Below are experts of layer 8 (counted from 0) of a mixture-of-experts language model. Rows are named router (the router's row for the expert) and show model dimensions 0-127. Each number is 500 + 50 x the weight over its row's rms, rounded and kept within 0 to 999. Numbers have three digits each.
After each expert's rows: "mostly gets" lists some tokens that are sent to it at least half of the time. This comes from a sample of Wikipedia text that the model never trained on.

# expert 1
router:475476561529519408485450597543505449446506450434390448524468496464500429402571414540472499390514462571428513499513555498492550482472494446433453507526466542505519529481548532508499512596629503423464519639441552503553495564509571430479499599433524430500434464564405508460520462500579459525590459496524509516497551526382518480511541483480571568520499462495512538493489414477461503541523
mostly gets: " his", " with", " their", " on", " from", " its"

# expert 5
router:581447522576538508437445576494573557536499446559618440478422559456555443454458450548532550555446483499423501496433455461441570535478485505506558532461550441471425516498529520514450562421432537499498506506514473471577508454563583442602538436459514476492470475577462525418452455539428474564465573495515500524438476512432491482490405513516509564483460590582508413437547403568445488448472
mostly gets: "s,", "),", "e,", "es,", "er,", ","

# expert 0
router:593401508455410495523477472566498478513452599502503454466481524480532538541567504632471568566491513406544513553502484474449525314523488453479476445510524502473480516492513469487435473527476535530533469567434470474525510474513497493515506518482428461547597541535493424513489512475527504492621469538515472414629547470491545571403441431508528451443411504442554501539509509491424608534428
mostly gets: "\n", "==", "===", " ==", " ===", "\n "

# expert 6
router:513502569517524585458464552611547564394488502437519464442572434561568493541456511423490508490476522561467378461464538463578537451495465566496478520485535457445355515479516531453459515467480536565558484467495414439503420432409508418435466484521558534443551499400490507414520534445486522576569436494533513576479535557525445561498404418491499561473561547444501486463483505501514558531498
mostly gets: " H", " N", " K", " c", " T", " L"

# expert 7
router:396460482434466507609473600405413556532557521528556470465395533469600538474491524503549536461429454481470535560484500589532526466560479477498565493531473410538460488554578444469462384598532571482409488565426584446484524415448430506539453511538469534527492533409551491504484456485546430455498482501492508496541437496538447468536506505436533500621482452486469550540447488548456502479436
mostly gets: " film", " United", " World", " American", " National", " University"

# expert 4
router:434521492532522559501449509465482543463467459516531458486502533449560450488532418444507603554507437531494569506483554435468524483574451470469541604471478477469542472550402519442573469456536475478477464438438573520495638373560485513434535530538526478542454497561462425438525457484516534561441543541524411472436499517465520487544477510627479481563512388402555550607475480440527466428457
mostly gets: " they", " who", " him", " been", " has", " They"

# expert 3
router:507405563532456448431553547509487464462500517472564491469482492451624458525509551431482460458552457504591485411513537513553445555494477528538529579432453559506536463519502471569458472544491449465480541482516427474483412510495509499433382513392556422551504449389567567533527560439534396574598479436515534460391523470534611498483513479448455468557478473573454514467461568540508494508511
mostly gets: " well", " part", " pl", " un", " f", " ex"

# expert 2
router:518387463460564512468511547453481426498536614489522452484408565440532512470542502564510487550547499518483490524469456481548478427394515490415482424435486587530551419548394418514602474449559424568521477462507490536548479518476456494360497484544519461518456466517592541600577441499472579503548574543521489495551529498513575384502425494534464496476506449584536552442492504489466487502509
mostly gets: " ==", " ===", "\".", "y.", ".\"", "\n"